Experts of a small language model: 11 layers, 53.7M parameters.
Below are experts of layer 7 (counted from 0) of a mixture-of-experts language model. Rows are named gate (a neuron's input weights, with its number), up (a neuron's input weights, with its number), down (a neuron's output weights, with its number) and show model dimensions 0-95. Each number is 128 + 32 x the weight over its row's rms, rounded and kept within 0 to 255. Numbers have three digits each.
Before each expert's rows: "raises" lists some tokens whose logits its average output raises strongly, later layers aside; "mostly gets" lists some tokens that are sent to it at least half of the time. This comes from a sample of Wikipedia text that the model never trained on.

# expert 10
raises: ".", ",", " in", ";", " to", "-"
mostly gets: " Red", "ped", "ched", "red", "idd", "atinum"
gate1:143101163117125107156160079182070059136110124066143128102132130068153155114116184117113187092106104108157118126123115101165182175178146072136059119135126072221167157123128096136132145118179203166112109174156122103130117085190065122177166141135119158135131162097175116071139125133102153115
up1:135131144112164191122155146173111124165107133116139167135141148079114142166140163142121125110127135093182112150088104088226078112113177058139174106136082142150102110108117162182186086081171122119155170189135166182126151120168115130167130189092114129132182113138140122107136120141098124085
down1:089147154156187149120101133109171118039126202140179145155077107144129126135100145093096118171159138118144114081091139115147101146167151146076066137126171147118143085178132059163109092209152076128158129105124163203181177131164087124085148096142111112144132156170133130170084114104128161125

# expert 18
raises: ".", ",", "st", "-", "ly", " and"
mostly gets: "iling", "ape", " dark", "ashion", "ump", "rict"
gate6:150154138107120104109067135106092069122150123144114124122120128066118144124156139097159148100131136152154138127111160126133139114118105139103057134077170138151110107050078107109119143091158128106123150161111174163176121124167095122133110140054124125118152121081149167076070161115058124187
up6:148203153128158081118178125148170123165145093157102103104112168123149133143122129101130155069148155178113162141105155083037111180158128215136092173087144104133158120117016094135148140167146125125126153112105078118151125125135101108147182146147093141168138173107128134138099166082113143129
down6:119157085088107137093153113092118141128088103079147149083090106123104161125101149122100099171124134149119109100145112147176139160154184103125123142124211129178190146068119124130077131089151072116158126111207181097121147074176140160119077088072117173211134145126115130112124112101133071145

# expert 1
raises: "it", "el", "qu", "ur", "ig", "itation"
mostly gets: "km", "ić", "burg", "miss"
gate10:115100138095133074139142174080167150108144070152126101169135125134115089104120047122174121080161077151118140119129135144124122159107114145139073087129155130159100154138165131112082128142168151136162087168122113138132142103201146122095165172112102161129115110109116113123111121161154060096
up10:160137152126142071147073124170109074098113163070092139084135088109133132148097157156130097109186088103156139133074120102103109128116101182162093093087150101142083146120083146082120093080114137187169045076152100166152121101127157143094089197136103171144162130096146142113142083109143162071
down10:174142094140154163093093118099157168135136132171146110171200104154110203152139148138123112143161145105124188092152138055105131089119155104092097125161157097105146143139095184141138147165139079091220061204120122110171102101059111152148144081154054149144099126119083194100120099081165140141

# expert 31
raises: "ly", "ies", "str", "ness"
mostly gets: "present", " Spacewatch", " @", "avy", "imming", "AF"
gate4:077126157175030108103134138119113097120102113077105129066129150117089168136080132091122055124136151118138137124128148093079084092099142146126105131172107127106139137145180116174120136076167119132116120101183082077177126174120175092187069137084171127116114159100039112113154113088076113161
up4:110134157150085170155099115136056156158160155136076117116153115140122105161148104099131100119055135148145126083146050096091134061136136134078132068161122137076134123089126126108149130177171099152094095088139142132140111135126178153154074139130135127143151121151191140147157169126111112115
down4:154137138145148120122102069172109141165100190146124092142154135093104106130167100150123099124147137106126153093137087100137141089136114178137179129124122073136156103113138146149115118168098177080117140128117114111164140089201066149136105081091149114142110128124083043138110161142129126161

# expert 22
raises: "s", "hy", "sch", "sen"
mostly gets: "'", "’", " Mc", " Mac", " Bh", " '"
gate10:153109107115152127113148138140142115191110183137055087115154126075081061170140092126054125166154061167086123145145106127151105117159104104164140143127163166152115104090207092165175095140102090141086090073178149128201149163135110085162167057137109126181121112162147098117138083102136104159
up10:132166108139136156187141150118162129114109155082138123142138146172113083180111145137104164201105147136074140128172074126102100122107131142158051151158116153099138100132055056121130117127135127154148146148178134093076198098124081115102147166101179117129094143252119148103123163139144133191
down10:140050133080127143121129159159113112140178106098112129171094184111134093131089147077140116092122153131159171121139124090090158094132045093131182075155124160152135130174126114108088160117138140160121169103074172081164131097126087121131110216113128142117172107143091158137124132118157179166

# expert 26
raises: "ly", "1", "ac", "-", "3", "2"
mostly gets: " ex", "AR", "FC", "aily", "WE", "AN"
gate4:112136126083153134123141125141071122148159089119089106134143077132114171125150074136139099153115101146131136141164098077124064131071147130120092098181162107181151134159029087140153092160163085132076081142099086141121101149059043126150136101075057078153138117137099114106082092125108161138
up4:121099084136145093147067133115134135167139131148161084138100104131107153123121071096157182131132151114088130157145139154135184127092148136174124196173074121099123133134173186130115159170173128140151116154110196077100074166100197158123100126116133121168078157100174111146112130106178145160
down4:125172107116139098118172116159116086113143196122096159092107181120155140101147084150092126113122195150129129058121124119150154133131216116114152148154093123105148135140066112138095150122137062130132123152119217150096132102135153124152067085170071152126153086135093145104114099134153131140

# expert 9
raises: "\n", " and", " the"
mostly gets: " which", "\",", " They", ".\"", " where", "\"."
gate12:138145105068114133120142169099119138114109135169139150051146103119096126163152127096100135129180112128114149104071141123067149071116152200094111202130114117090119099133092107111095131088124160108118105087130052129239099074137132099107146125139111125077111096125117129121100109155052114101
up12:122132120133101076139108133101112140098093089122160159115103130128036141059119159106073171124085127136142165104041111087107196140132183154085126186104139123121080099142103088166092122100126142130148136078153086148193119106151135093086118131138117139172151067197088120070104139167119120105
down12:114138178102105071140119109138096128091169206150125137123122141123162181096135117106130132096172135070118124108161139179160140120172109085150152129135068117109107176145119122184145155176194123116111132133154125097123163141103083103110077159064196119187138140142101176178151174087099124071

# expert 8
raises: "as", "amp", "ar", "ap", "ac", "on"
mostly gets: " l", " cl", " d", " pl", "pl", " dec"
gate4:141144061149114191065159131144110110123118104121179081167164119102114135149167128189076128128084210115133137095094215114141162127152068099140230133193117088066116105103085175105087154170072159142118159152098122138099096143110142091142116120091137181146172182069182145170102202121154144113
up4:140134167103165146164116104098147115109124171085117136103057115171109168169109183129127152111140083128090088087106071099141089138178136108137108075136128158124135127129136099110114118093199110137155163151097132149115106223138173120158219123147098084135115144126083125136141089169137056103
down4:136126141148081190164110093125181087131080127158114171125159132170124122139154113110145134160145111151172093160148128150095098104156159104151116091092163129140083105174142129135113138046105190206108161137124122119116171053133111091173140177156158114098175163133182116120183140204126120191

# expert 30
raises: " of", " in", " at", " and", ",", " on"
mostly gets: " Scotland", " Italy", " Finland", " Norway", " Missouri", " France"
gate12:098156145131123138104207118100141153155082164100145142063120146142127163086129146130170089209111119213167120097091082142176147169042155047166118131110143174172087066132105098180172123122184167137066149120142158137126117110129139129182103075105114181139128107163091145131115129122123172122
up12:148099156144135152085079162111127167110131084125128148118114137130113118150107092173127138103094166075104119109147195128144082157147094137128145087073130163107114144116144110104098189137146116151103175173123130086170100060173100112063133112141108096120106144194061167140087167070140065092
down12:117134088136067143142155130165110079141159123108179085096138146146093149136142140149150168113122100156089123164186124137124184143128114118142056138123171115099081131133097137166078151160114097129098149131171112144112133152081116108125102180134142122098108078106127129113158186062173177145

# expert 13
raises: "-", ".", ")", " |", "1", "7"
mostly gets: "\n", " ==", " ===", " ====", " www"
gate4:122136126142094156142144125108121101068088181088180083076125114122163184160118145117107183183076143157141119136152069188199090106133128113119166113156129088152113136128122165180134117071146140145075165146051149182161137176119116070198134129091098094125151149112118112164150145096177094143
up4:115129134094083118110110127069112077087149153115179152175077158146123143107131198198122167133084075130130112118178143126127120075122073114170153062155107098129061138118134135215132071096128127164092121116085165141109160090100169117170183155151169116130195118115119110141147159174145145093
down4:112129143117100147140145117120146168050095198112146120150121163158082120123161160137070197135105123116194124098115171141132130124118177140161140089166103087138122117119119077159115137129180105108093164087178209156087142187169085157139147119092125116121123077102137094196102159148171090089

# expert 3
raises: ",", "qu", "m", "ly"
mostly gets: " do", "x", "š", " could", " opt", "q"
gate4:135124141125134126089161173192128054150118116172116168135180196158151131172104118194116163146143167172119151192164174143052119117122089102130165098118106132131111111093083140119066133129086128105091134146096124131175128118124136121138159155137154101152178152133028124114109160092151127171
up4:137080129115081138180163143169127144094128149125073177139113152177092097116113157139173138123154153137079106109096127126142118189110097063122185078110135124161098165186109120165130127160054172127167089083144095128137108139137066086194181191158133103136117148127080148057198147110138108108
down4:113131164119096149119129161151113178088134055146152143101123149165134121167157185100110142076111163138095168125129135152112130029121029159114131137135132150107118131126155146114082118057169119211135104132119096117108101151140165156098060126115116100100132110166148173145128136114113147138

# expert 24
raises: ",", " and", " in", " (", ".", ";"
mostly gets: " life", " series", " people", " area", " album", " role"
gate12:175119132080157114104146108116116053034159171120144123167112143168102110144145161105145154090080052133103129140141096144143091108111160130144116073157072112067171128165162122111135152129101155129124136206078109120112115072046097169139132130125170163124132129136138124169162140150144157058
up12:124157165124162113084176074122081165153144072111137124105146137127196113109069153167119095134137194181208133097107140096196171204115074090151110161093133087136100142188133148129087182125146076164118115134143163152133108151113115132089138134174148147204107180132127132137126117095147165196
down12:148091148110085117123106061123055099138060131122123084129160079166089090046105120132117118100176088163158074128206094197123139160103148111096137135169105150145174082185070115145122154140088157167125153106140131142109144140074098107115096153166138151141084144212122130132081096145132134106

# expert 5
raises: "less", "1", "2", "6", "4", "most"
mostly gets: "🔨", " Ban", " Pun"
gate1:187136126115158103102184063138117115128140112113073149106193109107084122132144132100141135129104131175099097127121067082162151110080182058146078094206179130102129059093142133150183151087106144146092150161103068145107126132133160095211144126154076122175179138139158084130163131147123088143
up1:128071096162137083159142147118110194119101141114148133132123122128160092096120127106157130093192138118189128133103148159106080143142126182102173160155098131157132130140069144088177085109132119127114108096120105106119158068128078169104105077102175131070145122131066165133118159125109152138
down1:133086166073104178074175114128103121125058066144104123163139123064094144076037122092111128218114142124112116103120065106185093114158096102174130106087094122121144148140094119148172140085107119151093095170134191145122120143146111111085097150110120142111124112172102165095101164096132084146

# expert 28
raises: ",", "ec", "w", "–", "st"
mostly gets: "mad", "id", " Az", "erbai", "tar", "ñ"
gate4:146177191154179124125148169160107105144116109141135115091120142110106154176142124169087150158120199131050199123079201164119100132097158162129186147107173098115152106161132186127153164152071110125152157145168144113195162123097152109134123127090128115069146132147089136150091114147129162150
up4:112152109126119097142160121140125121137096096145139072151136145135107110092084136077179129131105105164097148146127117132130199083095195138142115135116153081165156136098095099079141120127122103133146130074141089058157117166175060089056141125124170097069114092189105164120073112137093138093
down4:112117164130114126123153111141092119117099105109192090117144139148109150067139162094101150112114130134115103138133100166178085189158097126118113151177031106137133119138029176126122081160107115198182128115054111139114091180115111127084134095089057087146117144126160158212141076154138170107

# expert 14
raises: " of", "1", ":", ",", "2"
mostly gets: " These", " This", " JPL", " However", " these", " this"
gate4:158118087188142200153140127109164194135098141119098154109111157137152128137120105164117177133120114121124144147190171101144130124147118176120143133090096083138146080140111114137138154092138108132122161129162128097135155120151130129144099137150135124122108119131082119137123109112168078146
up4:141124107125212118126131135142107145141116164145150123144118124108128130084083132158116178130172102202102147166173140156107089153110183090137122140101118162148074116101134143245112161152176163077163211149109070115157146115107122118121148130163111158188125128149077144144153116174147135152
down4:149134098130131160101078155156140125136138087147104133120182162146134162161085105185175180076153123142088165113214124109074108114158137128155110141183161146076173155159149117110119148139153092117150123143140070082110168114100128082086142149184103125127152115143141164094180067092156056152

# expert 21
raises: ",", ".", "ur", "ad", " to", "-"
mostly gets: "le", "he", "che", "re", "pe", "ne"
gate12:125166176102147104117150104113108098179099158119173135040134072144130164150124158095176110201131107144149123157029133123109120119102189154141059112126136090118147097149108159099122134090120136114078140151091128137175078142101142151151149127138067158156092132141100127121089146186099170077
up12:145210157155190157162093126150119071136146090112125139095102108037093117162120130125098127158119178120087139123131183168098146175146165126179187145117142083104161127089115126184097169130149125113060087176112184131174154090157108117169167166138063135152142154091085114144104105156110123108
down12:098118106140099143123104133114141140174108132082102145155058133126154127141148122114124095105178101139113174113227149106153093126098128165135134180140135111119153142160131228198150117109120172155170097130031085096096121168138070096107179115121074086116144189130096137107138105143189157089

# expert 7
raises: ",", ".", "as", " in", " and", "-"
mostly gets: "ph", "et", " ph", "met", " Met", "omet"
gate4:137066177110135159139178127081071048114098116126148129136086109112078147123166152156127117122092147157119119194167198142132139114109119102099177133151151139170139111117141123114159104111169120151146115072060135125122157173136104101140124124164096052176104174125137125162130125141137120120
up4:131065156128068123174139142167127168145128131136092134112079142101079084117107093081115134121090102127063174162102156084164117104129130200128123137098163202168077118156165163107175064167177180133122099126170178105086141084150089136064160102108169110160076072096108076148135123150167172145
down4:134150157175132145098108141176169125143112105114121136144142094200147095149200146077112139045078090140102132147128152098132087099125110091174126093106125162048124142130207145113104186150077135120093103121125149083149120144116076125082141183133073126171117111143064141170105186056171145102

# expert 20
raises: " ", " the", " in", "-", " a"
mostly gets: " took", " take", " make", " taking", " takes", " go"
gate16:124149103163122135099146102089110178067080137127160148126110095109117175108115126153135083135210073086101154150111162107132096125127159110074139066131188098144066111180087126150145102109081104141096137137112119141152126200172098090145171112103074126152089129119122125151128142135137082099
up16:118138180115095134165143160128142138015086187101115165143093088083157117103134145171144192134161177144126139138097154151098129166141096112152113105175162109114128112175039106177148108094127121112144149115134117136192079134114103114192178154101118162145127124099132132138111124137160116103
down16:154151108121118127153153145201161081115124121194103085181136090163148133151087149137139122139083070111114096152111105166076147106130098128140148135110157135134162172104156137121109123115085143143131078093166104114179096152138127139128173148128129146186115148131127142104176085144205198144

# expert 17
raises: ".", "qu", "u", "ad", "m", ","
mostly gets: "en", " Ren", " Baron", "enn", "n", "reen"
gate16:120152167080107147079129141138152120105134161110109145101087129133095148086118122122132119174123130135115138177094099173124048102115148102117076101125110157107116129128138101100094129111101130075122165153113095121154085155091196132139135115137132144078145191113130098161080128127079177153
up16:181095161142093158170138098166117184160128167141178126165161102158118124126101169113161103103158095145151120118134110121177120193128092191145089113088162120100066114110127117137119139127125102106152138118163099150125106118126173123063165098057068089209131048139115161121123121191139142119
down16:075080175110169130082106154116082060136165112113097137193079103097152141099148184120107110130059153131132095109115044091198115138122122139102081153096086118114081120115129136119116120156059136097150119136105110143094122082142092182116069170098093124042141109090144179102112137115090133108

# expert 23
raises: "era", "oses", "ious"
mostly gets: "iol", "uther", "loy", "intend", " Mer", "otte"
gate6:123117142116127122116136094142139052113113108180094124114157111152100140116136149185098109136104148157121220126074136175156140167138133098140167143115138199156094095099143121127122144107141121123097101135073166131149121176172142117153118137115200150162157139085134123097118117163126109114
up6:151111118074137129154054126112036158110186114123136144130089186128148141100124125169145051092190109105116113114085103154119077089103110167058142096113111160096164146145137102090112111091126078190054132096124090117133105122150084102126116154140100078135129129163124145173071144162051115130
down6:077159147118134152153084111114123140124113051132077092148134140179145142156133143079206121122151096150149236143126172055137099052186058127183108154150161166126131138133142134143133129089136067132134155123107097080139086110065165084124150179073230175142126151111149110114167109102146145155

# expert 6
raises: "or", "1", "–", "8", "ly", "-"
mostly gets: " (\"", " (", " Tom", " William", "John", " Ray"
gate6:198117120114143094137143098118133169130066103121161122154074081120102191131112143133110120137130154135141124144123087136115054095124166162136097148076129137131104064154192193127174117104079064151119135165094093093213121088180152098112148126209140061110117127112055130150149137188072102136
up6:082126170116107146128153158066185071104114157056108138183095154127189154082126118155111090137137107124095100088156109150078093149184085221132149107180090152137082114195155167081175115108125148108112119125138098146141069127130140085136104072121167162092134167136116119133113122081171130096
down6:152164169129100117149090100134107134150160154127117123112147157146128141121129117121192104132159156154148164108053110146149154147070151151100144171068119118127115121142107159131161131143151091103134137120126091112164123121163181118134117138137109114144132103106196115140116133125094082161

# expert 16
raises: ".", " in", "8", "4", "2", "7"
mostly gets: "]", ")\"", "})", "$", "//", " sens"
gate141:107114159141136057104144131128111085117112084134099162125141158103134119125139118106108129062140147082100112156063141105089123085150112156101147134105096170171147098149073086134158105120123106071094106113105082121139072123125133146102090116110175127099076126147135099046112094147139122118
up141:098061129130101130122102128130162109176140097105100158143140115135116097158092160090176086071120155122095101145108186168103142122136137142049148181063156143168083145166100067147156076138144101201127108078088071072113130118101097118116132117076094126112100133108160136049142080105167099142
down141:050132113106122141049074113116114128137057105124163137084131104131145108110118128163174102105117100162123136100135118070136172108097179177113165146114162076118175072102142138136146125178078169154113067152149173152139093156134105183114132174141179119152107169067165083155066129135119130095

# expert 29
raises: "ly", "ters", "er"
mostly gets: " consists", " Legislative", " upper", " latter", " consisted", " finished"
gate6:154115108133137047120134107140162073116105105125138133147098117095059176097107123140111141138158100177131107177126075162099128187076146157185100125075159142131158114138101116093108162153032088066175162187169192130158152183096097097118073119146137180051100162063122159110075133130120146145
up6:117144154094111168110129169088171119145129126149066154156160159145131098140123189144088103107129119140153178078118135095102146109108159133096143191154171154124108137149138096087126114124142140194160167182106172127157125051089115122134072130186093105143198096159113160121130171134147154135
down6:115177077107111139090113142141116062163050107102118175106163105172091184161182099162094102210136087121175108075140156052138086102113208158121156106090112114108139123125125106103139117118094113134122215140133139132134137133182100185099132092145098147097062143072114061096105141182092069143

# expert 12
raises: "2", " ", "1", ",", " (", "-"
mostly gets: " later", " Later", " February", " until", " Early", " further"
gate21:124109144162189129113149093126094139116150137133150125142148140106107126089146120129068057096188111116219100156066154106136093162140103133123101175083075154080135137104146117140170081136128171099091121122105077154135166141186120131074146107146111153128094170094131162148046136072098135145
up21:107172126116194170153132126119063123160100116130152115075184105119136162110129122196113096176100089108161119113142173122149100113161104144088128140159112155097167112146081118131156110200134100103101181146129106138142194138142111138090121096126079143135062166127146108133134121164132145068
down21:191144157125116103089197142108131123117132145137149120099125124081111158129131166112091084136067123116076105104136185129075129170154079116100190144166132117124151145159082114137138100140152079128110133140153096192120119223136104127158091145133126144090143087122196131145143195170149117136